Experts of a small language model.
Size: width 224, vocabulary 8192.
Experts: 32 experts in each of 8 layers, 1 pick a token, a softmax router.
Training: a variant of SOAP for the experts, 807M tokens, 3414 steps.
Below are experts of layer 8 (counted from 0) of a mixture-of-experts language model. Rows are named router (the router's row for the expert), gate (a neuron's input weights, with its number), up (a neuron's input weights, with its number), down (a neuron's output weights, with its number) and show model dimensions 0-223. Each number is 50 + 15 x the weight over its row's rms, rounded and kept within 0 to 99.
After each expert's rows: a language model's description of what the expert responds to; "gets" lists some tokens that make up at least twice as much of what it gets as of all text. This comes from a sample of Wikipedia text that the model never trained on. Tokens count by the router's weight.

# expert 17
router:41 52 24 49 20 48 64 56 50 33 35 46 47 58 54 40 31 54 44 46 59 69 59 64 38 58 53 39 46 55 83 67 68 38 34 61 35 30 62 51 61 48 45 47 59 39 57 37 28 73 55 60 27 65 64 31 56 34 16 72 50 56 33 47 30 66 34 60 47 57 55 63 42 59 69 72 33 55 39 65 47 65 70 69 56 82 57 44 30 46 70 69 56 21 55 47 64 65 65 74 64 58 47 52 48 58 34 43 18 81 52 56 37 40 43 24 44 23 52 42 46 50 22 47 30 84 58 36 38 54 66 47 76 83 42 41 14 41 33 68 53 57 39 58 37 56 47 63 75 59 67 44 29 59 60 31 40 40 31 53 60 72 71 53 59 52 48 54 44 51 31 71 71 62 82 48 30 65 42 54 26 46 74 37 28 36 49 78 44 48 88 56 77 63 41 40 40 63 40 46 47 71 46 38 71 70 56 55 47 48 52 52 27 54 58 86 18 56 55 42 41 38 37 62
gate1:51 45 28 56 30 51 67 40 35 51 52 54 59 44 24 29 37 48 56 38 43 76 52 60 57 72 48 90 34 43 79 69 45 24 94 40 56 43 52 70 59 62 56 47 69 46 73 66 65 67 66 52 44 66 37 43 33 49 25 48 46 71 67 55 67 24 90 65 57 66 46 65 45 60 47 37 33 55 51 37 54 63 72 54 36 55 80 57 50 38 65 44 36 48 55 27 60 40 36 47 31 67 37 23 37 46 70 58 54 43 80 37 36 62 62 68 40 48 65 42 57 74 59 66 26 62 35 56 54 52 71 46 37 67 41 51 80 69 47 67 56 16 54 65 63 68 61 46 62 52 36 28 40 46 42 52 35 61 34 58 57 55 70 44 62 51 40 33 43 44 36 45 67 29 63 53 47 40 47 62 27 40 71 38 66 43 48 79 55 23 52 52 78 87 65 43 73 34 65 68 54 49 47 49 61 79 63 32 56 58 35 32 65 52 59 19 45 40 28 23 62 48 65 39
up1:24 54 02 40 57 63 05 83 56 26 49 44 88 28 20 56 57 52 34 42 36 42 34 37 47 51 41 67 41 43 50 59 54 64 56 39 37 45 30 74 46 38 56 53 58 41 50 64 43 45 48 37 51 55 46 70 71 41 59 64 34 45 55 53 54 87 44 35 32 40 21 43 64 25 47 45 65 48 36 60 27 48 49 56 49 48 81 69 41 73 57 41 77 75 64 52 42 55 37 24 37 39 38 78 62 69 52 51 44 33 34 43 32 56 47 58 28 53 81 71 56 65 39 51 35 54 58 80 36 38 55 67 36 40 70 43 61 51 27 42 70 46 61 64 46 50 35 65 16 30 75 63 32 50 59 26 62 46 35 73 36 42 63 60 41 41 59 51 64 45 45 67 44 47 55 33 33 50 47 54 56 62 59 73 73 31 47 37 58 61 60 56 59 67 13 45 53 65 56 28 28 31 57 49 42 44 72 51 66 59 44 65 64 52 78 74 67 50 67 68 46 42 52 32
down1:33 53 40 52 47 52 37 65 47 33 69 56 53 70 53 56 66 36 13 45 66 51 39 42 90 38 37 15 59 40 49 64 33 29 45 73 35 63 32 54 47 70 53 41 44 29 56 45 31 54 39 43 46 57 36 42 63 34 34 58 48 53 42 66 42 41 58 30 84 41 77 48 47 55 51 49 43 23 69 37 51 69 50 35 53 62 39 52 21 65 33 45 43 62 25 50 57 64 43 50 22 51 34 50 18 59 26 83 52 49 46 35 37 56 24 32 65 71 52 37 67 44 45 13 34 37 41 55 75 55 77 58 46 82 46 44 52 68 58 36 68 43 56 61 62 45 41 63 52 58 58 85 35 52 65 34 45 46 52 18 63 42 60 47 51 34 72 45 65 51 42 28 40 67 57 72 54 53 52 38 76 49 68 46 34 60 68 43 48 66 17 37 51 64 38 32 31 66 48 31 68 25 17 31 47 57 42 19 75 40 41 36 46 63 68 45 25 35 42 30 62 65 63 58
What it handles: Table pipes, section headings. Opening pipes of table rows and section heading words such as Personal, History, Biography, See, plus all and career.
gets: "|", " all", " |", " All", " life", " also"

# expert 29
router:48 48 78 56 61 19 53 68 33 37 31 31 55 44 72 50 52 53 55 78 52 68 50 45 59 61 54 48 47 48 70 54 32 59 44 78 63 23 22 25 49 65 22 68 55 85 33 32 46 37 36 54 62 42 53 60 53 51 43 74 55 29 65 36 48 71 51 55 47 57 67 54 37 31 45 75 57 57 32 72 54 25 39 64 51 84 45 19 70 39 60 42 61 45 85 24 36 44 48 51 52 49 35 54 34 58 42 26 20 31 62 31 54 32 58 51 62 23 67 43 50 72 47 53 49 57 57 45 62 38 53 36 45 44 70 46 54 52 42 38 60 33 42 53 59 55 37 42 58 63 40 28 79 66 44 43 34 64 61 79 26 74 41 52 82 70 51 52 34 40 76 56 26 36 44 55 56 57 31 64 59 48 79 53 31 56 40 58 39 79 65 57 44 26 51 35 59 79 54 71 28 59 53 77 64 61 68 37 46 61 64 47 14 55 57 60 42 50 45 46 52 77 24 28
gate1:73 72 37 56 60 43 41 58 44 39 38 29 39 50 56 51 61 61 40 58 35 54 60 61 46 62 51 58 67 61 55 37 56 81 28 45 48 58 10 43 43 43 55 38 60 44 59 45 34 46 46 56 61 50 61 33 55 55 67 52 53 26 47 48 46 70 66 58 62 51 58 28 51 51 63 48 44 19 34 24 41 38 33 35 61 44 29 45 45 85 51 65 50 46 33 55 49 58 57 53 53 59 60 82 48 24 34 58 72 25 45 25 59 55 58 15 89 60 53 31 50 80 49 51 52 39 69 73 58 41 19 58 51 43 36 35 68 43 24 17 68 38 38 38 55 71 29 81 32 55 36 41 68 73 59 38 57 57 34 31 31 68 66 67 52 57 44 48 66 26 41 47 42 28 66 39 47 34 55 05 40 53 43 63 82 83 65 64 70 64 57 41 44 70 47 68 58 49 37 27 26 48 31 60 57 21 42 57 43 22 27 57 57 72 57 60 64 42 65 53 61 62 30 61
up1:44 37 23 39 48 33 55 46 51 57 55 39 36 56 25 44 52 40 87 21 74 61 45 39 43 48 53 53 34 40 18 65 52 35 49 37 49 59 66 25 25 55 51 33 77 66 49 45 69 20 62 55 71 51 34 40 50 50 71 49 46 54 62 65 43 49 28 50 40 46 60 35 60 63 53 42 36 47 36 57 43 65 58 47 63 58 47 75 50 30 39 71 62 40 63 65 45 52 54 00 50 57 69 72 51 37 55 56 42 58 54 64 52 22 24 79 36 49 72 33 44 38 49 37 37 74 35 36 73 51 68 80 48 60 59 81 49 60 51 42 54 59 54 43 10 32 45 31 61 63 34 66 34 56 57 49 39 53 56 67 47 56 42 55 44 65 36 30 46 33 28 16 40 63 46 47 47 48 50 44 46 50 52 31 41 46 35 26 56 24 27 39 70 38 38 14 54 43 58 38 86 27 79 76 63 44 68 41 78 81 71 52 63 44 56 70 60 46 56 58 44 38 56 29
down1:38 45 41 57 27 41 59 57 56 49 21 31 49 45 20 65 45 71 56 71 41 36 55 55 34 41 89 62 43 31 67 60 47 63 45 44 64 51 51 72 58 52 62 42 57 80 24 55 47 77 21 46 70 65 46 45 56 62 48 53 49 41 62 76 47 36 58 45 31 27 58 15 64 55 52 34 43 18 57 52 44 60 31 77 36 46 39 53 39 71 58 71 38 67 41 42 22 67 24 46 69 64 36 58 39 62 57 58 18 34 52 19 35 49 49 45 41 38 58 46 71 53 51 28 25 36 48 55 20 34 48 45 42 53 40 35 40 47 63 55 71 41 39 39 91 37 71 34 59 49 39 75 39 65 52 46 51 69 41 43 60 55 30 74 61 52 77 50 64 42 54 42 28 54 53 41 28 49 55 57 46 31 46 72 68 25 40 52 64 78 52 57 42 49 58 53 48 57 61 31 39 54 66 25 44 59 74 90 65 51 57 09 47 42 38 68 55 50 62 57 21 72 38 72
What it handles: Result list punctuation. Dashes, pipes, percent signs and closing parentheses in election and sports results tables, plus Votes, Candidate, Swing, Turnout, Goals.
gets: "%", ")", "-", " |", " Party", " 1"

# expert 10
router:44 40 60 77 52 55 54 42 65 69 57 50 62 37 65 42 34 63 46 49 59 48 34 72 67 60 72 38 58 51 73 34 46 63 43 33 53 45 46 56 34 48 77 43 43 42 92 69 50 32 66 78 62 27 46 57 48 39 55 38 63 64 57 39 42 65 60 63 63 61 64 76 75 42 68 68 64 42 61 47 58 90 48 47 58 68 40 48 49 44 56 30 50 28 59 67 58 32 41 61 46 32 43 59 71 17 45 64 63 52 26 24 67 56 65 18 65 54 64 57 50 19 46 24 45 49 64 64 74 53 69 57 36 55 84 35 61 28 29 62 37 54 72 22 48 41 70 31 71 62 41 40 46 46 66 51 61 47 38 54 49 43 71 45 49 28 14 53 67 64 33 58 35 63 45 30 35 60 26 35 37 63 59 66 35 52 23 60 38 47 50 57 74 40 29 67 46 62 44 67 75 32 60 34 34 73 38 55 73 40 77 46 48 49 46 30 75 45 60 21 71 68 48 57
gate0:44 51 54 49 40 64 31 48 43 51 31 32 66 67 73 44 40 43 74 50 57 44 34 41 68 39 38 48 38 58 45 51 45 51 52 81 41 65 55 72 50 27 74 47 41 55 51 55 63 66 68 50 57 46 64 50 54 62 56 61 45 60 60 48 63 62 59 54 60 35 35 58 59 45 37 70 87 59 65 26 63 38 22 81 72 47 40 32 78 59 86 45 50 38 67 54 31 14 76 40 45 65 53 65 45 65 62 64 44 62 61 69 83 30 44 49 30 75 47 28 60 33 21 67 42 47 67 47 50 34 43 64 76 38 32 42 56 57 40 44 65 57 54 57 62 41 57 50 24 25 56 41 41 24 35 72 54 54 11 22 39 60 56 74 92 44 52 27 39 46 31 60 57 29 70 64 42 45 32 60 36 25 44 70 31 50 23 21 36 57 40 45 57 34 59 56 46 53 54 38 33 35 68 60 41 48 47 45 60 42 67 49 50 39 34 42 76 47 53 79 78 46 16 45
up0:43 54 45 35 21 38 69 56 37 60 61 45 49 54 34 38 60 57 54 52 34 59 62 68 53 48 48 44 49 81 72 81 54 55 64 33 65 51 37 51 33 31 22 27 37 38 47 63 27 22 22 45 42 59 52 79 28 60 51 58 43 70 35 67 32 46 53 48 43 51 55 49 54 61 21 56 60 59 42 72 07 30 68 35 43 47 83 51 40 39 47 66 27 48 47 81 27 74 49 21 30 50 28 51 49 53 56 44 40 48 53 55 51 67 44 73 22 67 58 24 33 46 47 65 36 58 38 36 68 65 08 48 35 60 74 52 55 52 48 48 39 50 37 42 43 41 55 57 38 42 41 52 62 39 59 54 56 42 93 66 41 44 49 54 72 61 43 66 55 48 73 64 54 70 43 54 71 52 61 71 71 70 76 46 61 58 60 45 64 61 52 69 60 31 35 70 88 53 43 57 56 59 52 65 61 57 48 45 35 56 62 41 38 12 79 27 29 58 61 27 34 67 72 47
down0:29 41 38 52 52 53 50 86 59 56 43 42 47 66 50 54 61 41 76 51 75 38 57 51 32 51 23 65 63 53 70 56 46 72 64 51 86 66 53 47 58 46 69 69 29 34 21 57 33 55 58 42 56 37 44 37 67 47 50 38 38 51 77 54 49 40 22 50 58 63 39 36 18 35 34 66 74 58 55 55 48 40 52 28 83 44 99 49 43 34 38 47 49 28 55 25 54 08 53 71 50 45 45 54 37 28 38 45 49 58 40 67 67 49 63 52 59 61 63 55 78 34 59 68 72 31 62 58 52 39 59 56 34 69 42 43 80 49 88 32 23 48 33 36 88 61 26 50 58 65 40 22 69 38 72 53 26 56 37 38 45 19 63 54 47 45 54 49 34 33 42 60 75 70 63 73 50 51 28 60 55 47 57 73 43 38 46 64 38 62 54 56 64 37 48 42 68 56 66 48 39 49 54 52 56 53 70 53 66 60 86 58 59 46 53 67 60 58 44 35 33 61 31 60
What it handles: Mid-word fragments. Short word-internal pieces in the middle of longer words, such as le in molecule, de in misdemeanor, th in thin, plus Greek byte pieces.
gets: "le", "te", "ce", " b", " th", " long"

# expert 23
router:46 52 43 67 77 38 16 48 52 43 44 82 66 34 29 23 72 45 49 53 49 69 55 62 34 76 63 64 34 29 43 46 16 54 71 50 67 63 39 35 77 61 60 41 73 49 34 80 30 54 52 41 63 55 43 50 24 62 56 55 64 66 38 45 75 37 27 31 47 57 56 66 57 24 44 63 59 33 37 67 60 72 42 56 58 58 48 53 28 43 55 68 43 57 64 46 74 34 58 61 40 42 51 39 16 52 57 41 68 58 45 40 89 44 49 23 40 28 23 49 64 27 24 49 85 59 43 48 57 71 47 24 26 58 49 68 44 45 65 24 40 51 25 51 47 35 67 63 59 67 60 07 48 46 81 45 43 52 55 47 44 28 52 50 68 48 48 42 77 59 57 39 34 59 54 25 55 53 64 47 21 66 47 46 48 46 36 54 58 43 27 64 57 49 63 46 44 45 53 58 71 49 61 56 38 51 31 40 39 63 41 13 43 33 50 52 79 36 62 23 42 69 41 42
gate1:43 59 56 61 59 43 28 57 31 43 21 64 74 53 66 59 57 47 45 53 16 25 58 38 24 36 45 34 28 38 38 59 42 44 53 50 47 36 60 68 36 36 52 80 43 59 31 53 46 33 43 67 50 55 49 35 66 32 57 60 42 40 53 39 89 62 25 45 47 57 47 58 46 67 59 81 53 39 64 83 52 43 49 81 65 59 40 47 52 57 18 58 46 61 57 47 61 70 80 58 80 44 99 35 46 42 49 64 65 53 77 41 54 61 65 39 39 44 50 61 72 62 71 41 44 56 69 67 23 62 47 14 59 55 29 68 30 48 36 56 54 44 54 53 33 53 48 19 29 56 32 37 60 50 32 49 48 43 60 44 59 66 19 40 49 78 60 63 40 22 35 55 42 25 47 29 36 42 47 73 41 34 66 54 51 28 75 50 67 34 48 40 63 55 41 52 77 64 17 60 71 65 66 42 43 62 58 40 35 63 54 55 63 40 36 55 60 48 83 32 34 53 39 48
up1:51 44 46 53 51 70 62 55 44 56 68 52 69 51 46 64 33 68 32 70 49 61 34 49 60 31 59 33 78 39 43 41 62 59 60 53 74 32 37 37 37 45 30 52 79 60 76 52 83 50 46 34 36 29 58 63 55 71 41 45 34 49 46 62 46 47 57 53 67 40 60 50 49 18 57 41 36 38 20 65 61 58 39 48 51 50 51 08 65 65 46 24 47 59 51 72 32 30 40 63 39 59 28 82 57 41 45 63 75 34 64 24 64 51 50 70 62 48 51 62 31 43 38 37 78 39 44 52 62 60 49 73 60 49 47 28 36 60 37 08 52 53 28 54 66 55 52 78 57 53 63 74 42 44 55 77 63 47 47 57 36 43 70 48 54 59 55 17 50 56 51 31 59 65 27 44 44 59 63 41 26 67 68 61 65 62 12 34 30 49 30 81 36 27 49 32 55 37 78 51 30 35 63 48 36 29 40 71 35 37 38 56 40 41 62 58 41 29 15 37 49 19 64 41
down1:54 65 63 42 70 43 42 37 71 48 55 65 61 55 33 64 49 29 40 42 33 70 69 26 69 57 60 61 71 54 47 31 46 59 71 54 77 29 33 43 54 57 32 37 58 54 51 48 64 71 53 58 53 31 12 36 52 52 65 53 24 48 40 51 45 53 36 55 35 68 51 53 30 42 35 57 59 35 37 58 77 77 40 42 54 46 99 37 53 48 76 70 48 37 42 68 58 60 46 39 09 57 43 52 59 65 34 45 57 44 45 63 62 64 46 38 59 51 52 48 26 36 39 47 39 48 52 48 85 61 65 47 38 57 39 45 22 43 38 33 27 45 29 57 76 41 19 38 58 61 33 61 57 45 35 71 58 61 55 60 44 14 63 27 43 51 26 49 66 51 52 66 62 46 43 26 64 54 63 44 61 43 30 53 50 56 07 44 41 42 56 44 63 34 57 40 33 40 43 24 47 55 43 66 55 96 36 38 85 40 21 40 53 31 78 58 53 66 72 30 33 70 65 34
What it handles: Time units, directions. Plural s and units after numbers, such as three days, two years, minutes, miles, plus North, South and road or route words.
gets: "s", " years", "ing", " North", "es", " South"

# expert 9
router:52 60 56 36 67 53 35 39 40 36 30 29 32 29 69 53 44 75 55 31 35 62 66 50 52 33 48 33 53 78 32 44 63 59 44 99 48 74 64 41 43 28 41 36 41 27 69 15 47 47 45 36 80 50 43 59 37 36 66 41 48 49 55 35 33 60 67 43 25 73 41 43 42 43 51 55 46 53 69 37 50 46 29 41 39 32 54 51 27 81 43 61 84 52 27 44 49 51 76 57 61 52 70 25 53 63 55 33 46 58 82 28 48 77 38 45 20 71 48 58 52 57 50 71 32 54 62 51 64 38 61 41 48 50 47 40 51 54 41 84 30 35 43 33 55 63 56 44 11 62 30 78 31 57 39 26 51 56 56 37 69 35 33 51 40 70 43 53 77 48 59 44 31 55 92 69 64 76 56 63 18 45 41 49 57 57 37 62 78 48 50 53 25 76 33 48 54 42 39 48 60 47 48 38 75 47 58 51 34 47 50 50 62 50 59 64 61 60 65 70 56 52 35 38
gate0:34 18 40 16 44 40 26 60 28 42 42 35 58 49 71 50 78 56 50 31 27 51 72 51 61 52 32 62 49 49 57 63 57 44 23 56 15 52 55 62 62 40 49 35 77 47 50 46 68 67 27 17 38 44 69 35 39 70 34 69 72 58 48 57 36 73 31 39 88 48 70 36 27 37 31 35 36 42 22 64 45 33 47 19 61 43 55 49 59 65 44 57 67 64 72 21 56 43 37 66 84 71 55 31 61 53 63 56 49 51 54 53 36 45 50 52 36 49 53 55 49 35 25 37 52 60 52 64 65 58 27 46 63 38 27 25 38 69 33 42 29 57 53 70 54 34 45 28 58 30 57 45 32 63 51 74 59 63 89 42 53 46 62 50 33 63 53 58 17 47 37 31 36 50 54 26 67 37 61 32 38 46 59 50 60 45 62 63 57 16 54 54 35 43 62 61 40 29 55 51 51 33 44 48 63 46 68 62 55 61 69 42 49 52 65 36 22 16 76 61 62 43 56 46
up0:53 56 75 54 47 56 62 38 57 34 57 63 52 49 43 25 75 72 50 34 50 62 21 56 36 52 50 64 39 48 46 48 58 49 54 50 52 42 56 77 81 61 58 36 44 22 43 33 61 49 20 66 53 85 46 36 32 52 42 67 59 40 36 29 74 39 38 42 48 44 56 16 29 31 30 23 35 53 45 67 36 46 44 10 56 42 44 51 38 45 44 53 41 46 65 23 46 16 53 52 41 77 79 47 43 48 50 39 50 56 58 68 53 44 41 25 55 59 70 51 38 65 38 41 53 56 31 38 75 56 14 76 34 42 30 43 44 78 49 74 54 38 56 38 41 53 43 46 59 64 53 62 31 45 76 31 46 77 47 34 62 35 84 45 67 54 65 39 50 41 51 65 54 66 58 60 02 52 37 76 52 33 49 51 33 70 65 56 70 50 18 33 39 51 45 55 38 38 75 43 85 62 52 36 62 67 63 33 28 59 18 44 53 38 50 60 47 29 60 71 45 56 37 41
down0:47 56 53 35 38 69 25 52 49 51 28 25 23 48 64 29 65 39 34 52 48 55 55 61 38 44 59 49 58 40 47 54 52 73 41 65 50 27 96 68 61 63 57 53 35 55 54 43 68 45 30 49 42 36 76 55 18 25 32 60 45 67 29 40 44 43 64 46 51 52 38 19 44 59 46 30 56 51 45 47 51 77 64 46 78 59 31 70 42 45 52 71 78 21 67 41 80 58 47 08 57 48 41 62 72 37 71 64 50 32 70 62 41 60 16 48 28 58 55 71 41 52 52 43 55 56 59 51 43 34 46 36 41 62 75 35 38 65 58 55 50 48 66 40 66 36 53 62 52 27 65 36 35 45 31 62 29 76 55 50 64 70 66 33 39 82 55 38 43 64 54 34 27 74 37 58 64 67 65 56 74 34 40 27 55 39 60 16 74 46 62 62 36 59 33 27 68 58 82 73 50 31 42 51 56 60 72 45 68 48 62 49 45 53 80 36 36 45 45 33 63 47 53 44
What it handles: Table and list separators. Pipe cells in tables, colons after infobox field names, and dashes starting list items, as in Rione: Borgo or | Male |.
gets: " |", ":", "-", "|", ";", " -"

# expert 27
router:27 48 38 38 44 90 35 40 33 42 38 72 51 57 33 64 68 53 55 31 45 37 49 52 31 57 67 54 43 44 62 28 21 44 56 81 15 56 47 68 35 58 31 33 64 67 57 43 54 47 47 64 19 54 62 42 70 54 42 35 55 62 44 22 56 39 56 65 49 54 60 25 67 45 57 81 42 65 52 48 50 35 38 62 53 49 47 36 47 52 59 33 79 61 50 56 19 54 67 77 61 57 53 37 67 51 35 45 23 75 59 60 84 62 26 41 47 37 31 42 58 58 69 45 83 21 47 75 31 32 36 33 48 71 56 14 37 54 58 42 55 65 67 26 32 55 59 53 39 20 47 42 22 59 33 42 55 50 71 46 48 56 54 35 43 58 53 29 26 20 45 35 64 55 52 53 48 20 54 59 33 40 69 32 72 89 58 71 40 48 55 49 53 50 66 70 51 45 57 46 54 41 43 75 23 48 36 43 70 42 40 58 48 41 49 55 14 59 66 36 49 67 45 32
gate1:50 60 62 62 70 43 57 44 44 43 47 48 63 55 55 22 58 30 68 36 50 58 44 56 58 34 52 12 56 50 68 73 37 74 61 74 39 50 47 65 28 62 38 44 34 68 46 65 44 42 62 51 70 75 56 83 35 24 37 24 66 61 53 54 50 58 50 28 25 10 42 62 29 53 49 53 50 51 48 46 72 48 67 43 22 48 63 60 30 49 37 65 39 61 44 70 47 51 33 12 33 58 45 59 67 68 66 66 39 11 69 46 38 53 77 62 67 45 47 38 65 54 59 54 59 54 43 36 27 47 27 28 46 54 57 28 51 53 38 63 58 60 73 52 40 46 47 36 56 45 50 79 56 47 38 41 28 53 36 27 29 69 42 48 51 42 48 65 35 66 46 24 59 61 31 65 72 27 54 41 63 53 68 36 31 41 32 55 22 59 16 79 70 57 46 66 62 46 41 27 28 51 74 73 74 78 43 55 77 65 61 52 47 79 66 49 57 64 54 36 69 56 64 61
up1:38 52 61 41 45 34 76 65 70 61 31 73 34 29 39 32 40 61 37 58 60 54 67 60 22 46 56 32 45 68 74 28 49 61 60 54 55 74 58 37 40 48 51 85 48 44 36 75 67 48 54 64 31 42 69 64 71 38 46 50 51 49 59 65 45 26 32 60 50 53 57 50 73 35 58 18 75 35 49 79 49 50 47 42 54 51 35 63 78 72 32 47 48 70 37 85 43 39 43 27 69 58 28 65 58 52 54 47 68 61 60 43 75 58 46 58 33 52 66 37 53 40 79 36 30 75 56 33 45 50 61 35 46 46 60 60 49 45 80 26 18 57 54 69 38 51 46 80 76 49 86 35 44 65 32 33 47 34 55 46 57 47 39 73 55 74 81 70 68 35 41 38 27 44 09 46 52 63 57 42 55 65 55 51 62 56 47 69 68 37 35 38 31 51 66 61 29 50 45 55 60 49 53 40 46 44 76 51 70 69 68 85 48 44 29 25 59 31 53 61 47 39 63 43
down1:63 57 27 37 37 57 33 45 36 63 31 11 63 50 29 66 77 48 54 55 55 55 40 35 67 56 44 44 46 64 72 51 37 51 36 53 20 28 35 21 55 56 57 46 65 50 69 51 57 85 69 41 33 47 58 41 54 60 62 33 42 67 59 47 33 33 52 63 52 74 25 38 38 49 54 78 58 36 35 21 65 30 43 30 20 47 22 49 30 61 47 39 29 42 55 60 89 47 58 59 47 45 58 12 38 43 57 37 47 47 34 48 68 39 52 62 52 63 38 48 50 56 60 28 35 74 53 74 39 54 41 28 48 68 18 25 55 56 29 47 51 30 28 53 49 58 22 44 68 31 46 62 68 43 51 47 57 58 52 52 57 52 58 66 15 49 29 51 50 46 38 57 34 52 69 24 29 40 55 57 36 40 57 64 42 41 45 61 24 79 45 50 48 36 44 49 59 24 91 36 48 73 46 48 45 53 48 19 41 57 26 25 36 53 31 54 53 68 68 80 53 25 34 42
What it handles: Paragraph breaks and headings. Double line breaks before new sections or paragraphs, = heading marks, and opening parentheses or pipes in sports and election tables.
gets: "\n\n", "=", " (", "|", ";", "{"

# expert 24
router:64 26 59 45 63 55 55 71 45 25 51 73 34 51 35 43 54 55 33 43 40 38 49 28 61 57 70 42 44 53 52 52 66 49 41 48 66 57 40 54 46 39 33 32 41 55 50 78 32 50 42 58 96 54 73 32 53 65 66 69 70 56 56 42 19 35 26 18 31 63 36 44 42 58 53 48 80 34 64 56 58 33 58 37 10 40 41 43 62 64 68 50 36 41 46 70 54 35 42 53 34 65 62 46 69 25 38 70 74 55 28 46 30 41 29 71 58 47 83 44 46 31 48 65 23 52 23 19 58 28 56 44 67 54 50 62 38 48 56 52 82 62 58 43 60 56 65 48 49 36 54 49 14 50 24 72 31 62 48 23 27 39 46 45 32 53 59 27 63 48 67 64 40 61 24 42 66 46 69 63 68 61 62 54 45 83 41 76 47 45 66 66 46 47 32 63 51 63 38 39 80 57 34 32 64 31 54 49 44 53 62 52 47 54 45 88 25 42 57 54 57 60 74 44
gate2:60 64 61 65 58 42 49 33 56 53 39 43 36 58 60 69 48 13 43 32 44 78 59 79 36 24 62 74 83 45 41 15 60 80 67 62 49 50 56 45 52 48 46 57 65 48 30 48 60 29 35 63 25 76 60 58 39 59 43 39 60 50 44 37 53 61 43 63 15 30 35 57 69 62 48 32 46 60 29 33 54 18 55 52 41 40 35 40 35 60 58 55 28 28 35 37 57 52 58 39 36 51 48 49 49 53 74 41 56 66 75 46 44 60 51 42 67 69 24 63 68 51 46 49 44 49 19 57 68 58 59 70 24 73 49 25 47 49 46 21 74 72 45 35 72 54 38 73 64 53 59 54 30 40 29 18 36 41 45 69 56 55 65 63 27 71 47 19 39 62 45 61 35 16 45 65 56 29 51 65 55 65 56 35 53 67 40 46 72 42 52 29 49 41 56 48 50 39 54 17 65 57 40 37 46 39 65 56 32 68 44 69 25 22 43 73 33 81 62 53 37 56 43 32
up2:67 36 43 49 59 51 59 36 56 51 57 21 31 61 39 64 43 72 64 49 45 31 41 66 44 31 64 65 79 60 28 44 39 53 45 36 55 64 71 53 38 67 49 64 38 70 40 55 38 42 39 47 39 55 63 50 44 54 56 62 45 52 51 59 60 38 60 64 49 59 41 50 58 25 58 28 51 62 16 63 45 22 30 68 15 54 40 63 36 56 58 46 26 56 30 45 64 76 32 38 55 43 40 39 29 64 73 42 57 63 67 35 23 54 69 82 47 65 42 34 51 53 81 48 68 34 57 55 66 30 29 63 15 21 42 32 43 47 39 36 60 76 32 36 47 28 44 47 33 42 35 44 56 69 37 22 39 57 24 33 67 44 45 50 38 29 59 33 52 45 41 48 76 52 56 82 34 49 54 64 39 43 33 59 39 56 40 24 66 60 47 58 61 42 30 43 79 95 39 41 05 37 64 37 43 43 41 71 43 61 73 52 39 55 50 84 44 55 55 66 21 57 49 66
down2:42 52 70 61 62 35 57 39 54 54 46 87 49 34 67 52 27 37 76 17 48 50 41 61 69 49 38 59 31 42 47 61 49 52 36 65 76 54 41 70 68 27 26 44 36 46 30 62 38 34 47 39 60 41 66 59 50 48 44 63 05 50 39 43 68 43 41 50 67 50 40 52 32 45 38 71 66 74 41 53 52 55 39 97 63 39 38 50 63 85 20 52 43 32 47 67 55 46 46 74 45 50 57 38 49 40 73 48 49 70 61 42 57 32 56 64 62 73 64 65 72 48 78 24 25 71 62 45 54 76 42 34 20 78 70 54 50 52 56 46 74 41 52 51 28 60 52 38 44 42 48 63 26 66 48 39 45 57 43 68 52 35 45 65 81 56 73 38 62 35 44 66 65 62 50 40 31 45 52 53 49 61 33 68 48 86 39 55 47 37 49 53 61 50 31 69 45 37 19 50 33 78 67 29 74 16 60 63 39 43 39 40 38 41 61 52 74 62 62 79 51 52 43 41
What it handles: Prepositions and articles. Prepositions, to and articles inside running prose, especially spatial or measuring ones: at 4,600 rpm, aft of, by means of.
gets: " to", " a", " the", " of", " at", " in"